Experts of a small language model.
Experts: 160 experts in each of 8 layers, 64 squared ReLU neurons an expert, 4 picks a token, a shared expert of 128 neurons.
Training: a variant of SOAP for the experts, 6266 steps.
Below are experts of layer 6 (counted from 0) of a mixture-of-experts language model. Rows are named router (the router's row for the expert), up (a neuron's input weights, with its number) and show model dimensions 0-255. Each number is 200 + 20 x the weight over its row's rms, rounded and kept within 0 to 999.
Before each expert's rows: a language model's description of what the expert responds to. This comes from a sample of Wikipedia text that the model never trained on.

# expert 29
Prepositions in academic biographies. Prepositions and conjunctions after job or degree nouns in academic careers, such as director of, lecturer in, studied at.
router,227,217,199,214,181,161,179,184,208,193,180,208,174,192,203,169,215,204,209,182,179,177,223,214,186,227,210,162,213,226,181,170,185,200,200,212,170,172,224,204,226,189,190,225,236,206,185,210,212,196,217,192,221,198,176,194,169,215,173,236,181,181,208,203,218,224,207,213,227,241,192,165,192,185,202,195,210,244,175,194,184,226,193,181,202,196,225,215,173,193,185,175,242,203,160,193,206,225,175,168,192,183,200,178,214,235,191,183,228,207,178,195,233,210,161,200,204,214,223,217,246,205,209,222,185,175,206,185,189,199,239,205,198,194,214,168,210,218,198,187,192,192,184,228,207,239,215,209,178,222,185,252,199,187,201,191,186,192,203,238,219,168,176,189,197,242,186,192,226,215,197,219,215,221,168,212,186,195,219,168,186,204,172,193,182,218,165,180,176,177,184,186,227,179,187,180,210,222,209,251,202,215,211,212,209,182,232,195,197,211,209,238,230,176,195,211,210,180,212,246,214,208,207,193,207,196,194,195,216,187,175,174,174,208,168,182,183,236,187,200,209,198,193,184,187,190,222,201,220,201,198,164,211,192,173,211
up2,243,191,215,177,224,189,213,197,196,237,187,182,170,191,214,185,261,197,184,223,208,181,170,190,190,202,214,198,179,188,204,203,194,191,242,200,171,189,222,188,229,186,177,200,221,205,203,212,195,202,204,194,174,231,210,210,186,191,204,203,207,207,213,213,230,188,190,196,204,179,219,226,182,225,167,191,195,209,220,214,195,199,186,193,183,183,191,206,143,197,192,216,208,196,221,227,226,188,193,190,183,170,197,197,239,218,199,190,210,166,204,157,211,183,190,203,204,209,185,161,247,161,207,207,183,183,234,210,197,196,195,229,176,190,156,199,196,213,174,198,201,231,243,231,190,227,187,180,205,193,195,197,166,239,199,204,244,193,212,204,187,184,216,208,174,186,172,169,209,234,216,215,226,160,172,166,231,170,176,233,187,201,191,194,231,239,198,220,191,214,216,193,233,176,186,199,165,189,181,228,216,211,194,202,200,179,200,187,216,219,176,190,219,195,198,220,207,196,220,212,218,200,205,189,225,234,164,183,225,202,186,229,238,195,215,165,233,210,170,176,160,196,192,210,200,199,217,186,215,217,226,189,203,217,194,193

# expert 45
Sports results wording. Function words and terms in sports tournament texts and tables, such as where applicable, Play-off, tied, replaced, Goals, Runners, qualify.
router,161,213,169,181,234,201,220,192,219,192,176,217,232,185,230,208,213,185,180,204,188,222,189,192,234,217,198,197,196,171,206,228,209,201,193,172,177,205,207,171,202,218,194,222,186,189,190,182,184,210,169,203,182,207,213,190,175,166,210,191,174,224,197,215,253,187,207,198,220,207,197,235,187,205,238,198,205,175,187,182,187,199,199,206,192,223,209,169,178,186,216,202,179,201,233,219,183,204,217,218,193,185,216,234,209,215,189,213,194,211,176,195,200,164,223,217,164,189,191,231,211,227,211,178,171,222,191,192,201,181,200,194,226,227,190,162,197,207,197,245,233,192,218,178,208,223,207,214,253,210,217,233,175,193,211,204,198,190,216,208,226,218,220,206,198,200,220,171,229,209,184,174,197,210,204,196,197,207,240,175,223,172,235,172,176,201,206,200,206,137,192,216,225,169,211,170,211,208,197,188,207,216,191,228,175,234,239,190,226,216,183,219,211,193,159,219,188,191,209,216,226,203,195,181,201,219,222,227,202,201,175,233,202,210,257,199,211,198,189,211,150,223,192,185,189,192,185,183,167,216,176,222,197,216,215,181
up1,183,177,165,177,188,211,186,188,215,202,161,232,231,226,240,208,189,199,210,220,226,193,193,207,201,181,206,182,196,193,216,202,208,225,172,196,213,200,230,215,205,187,175,190,188,199,195,196,177,196,201,182,184,191,233,205,190,195,204,184,233,210,189,190,210,198,195,205,210,195,209,200,173,196,226,200,192,211,173,199,184,158,187,199,189,205,171,226,173,230,200,206,191,173,236,157,191,196,208,181,184,233,206,213,193,214,209,200,183,205,196,194,170,189,197,202,196,215,170,188,185,217,206,178,204,231,173,199,199,207,195,190,243,193,194,203,194,146,205,229,196,192,219,224,239,199,194,187,199,194,190,201,194,169,202,205,201,169,206,179,222,210,178,202,221,182,193,241,244,195,249,190,148,207,190,194,227,194,203,240,208,152,208,183,184,215,224,218,184,186,181,170,206,196,184,199,164,184,186,192,195,220,222,200,190,216,241,207,201,196,226,217,185,166,167,204,198,175,201,186,226,227,214,220,184,239,204,191,133,194,203,178,191,234,226,206,210,249,202,205,178,231,218,163,214,191,181,181,171,200,165,194,237,204,240,206

# expert 58
Determiners before adjectives. Articles and descriptive adjectives opening noun phrases in scientific or medical prose, such as a few, A review, clinical, specific.
router,230,232,216,237,192,166,216,178,181,184,183,203,229,178,182,209,205,164,176,208,180,211,194,187,210,190,230,219,186,184,204,179,205,225,192,186,208,217,211,222,177,209,185,204,189,185,174,231,185,189,195,194,232,185,196,178,226,199,179,219,182,213,209,169,180,171,176,190,173,182,211,194,191,187,207,181,209,215,190,188,208,204,175,216,185,197,202,175,171,187,211,153,203,224,216,152,203,241,232,167,196,198,205,176,205,221,158,183,208,219,172,217,189,206,160,179,201,208,225,216,168,232,182,198,191,186,170,171,234,212,188,173,197,200,183,218,211,217,190,210,205,193,173,197,199,190,206,214,192,214,171,235,201,189,151,213,193,169,201,188,181,201,223,194,181,217,186,215,186,184,169,212,214,204,205,203,189,224,218,208,192,206,170,209,164,155,171,223,161,198,219,232,191,195,203,231,226,208,208,209,139,209,183,189,217,182,198,213,220,228,215,178,212,176,195,195,226,184,191,206,169,217,186,236,222,213,210,191,174,180,225,172,205,179,154,220,194,219,196,193,193,196,209,179,201,183,220,213,228,211,148,222,206,210,220,214
up3,198,198,194,195,216,212,213,182,232,226,196,221,206,204,171,201,213,199,191,198,170,218,212,204,203,175,199,212,189,200,192,203,200,208,218,189,194,191,220,164,185,199,212,216,208,179,199,198,203,201,215,178,198,210,224,176,223,209,236,188,203,201,227,213,206,159,197,225,175,157,228,233,200,213,185,187,200,204,185,231,190,216,180,204,216,195,226,175,202,198,243,192,238,200,198,144,194,202,229,170,208,226,203,240,193,184,162,205,228,220,205,201,210,207,172,201,234,192,224,176,217,187,185,192,160,243,178,195,229,198,210,157,219,192,215,173,193,201,218,189,222,187,211,209,193,263,229,187,199,226,216,223,190,168,226,190,215,229,176,178,231,208,202,186,196,207,190,179,171,228,180,172,193,191,190,196,198,162,185,195,174,170,189,219,187,178,186,222,221,217,205,210,164,222,202,182,232,195,195,198,179,199,201,229,201,226,169,157,189,209,222,196,204,193,203,170,203,183,191,193,170,189,218,257,236,184,203,200,202,194,168,201,232,215,208,195,227,202,225,210,214,177,211,221,168,204,178,180,180,231,207,218,177,234,163,192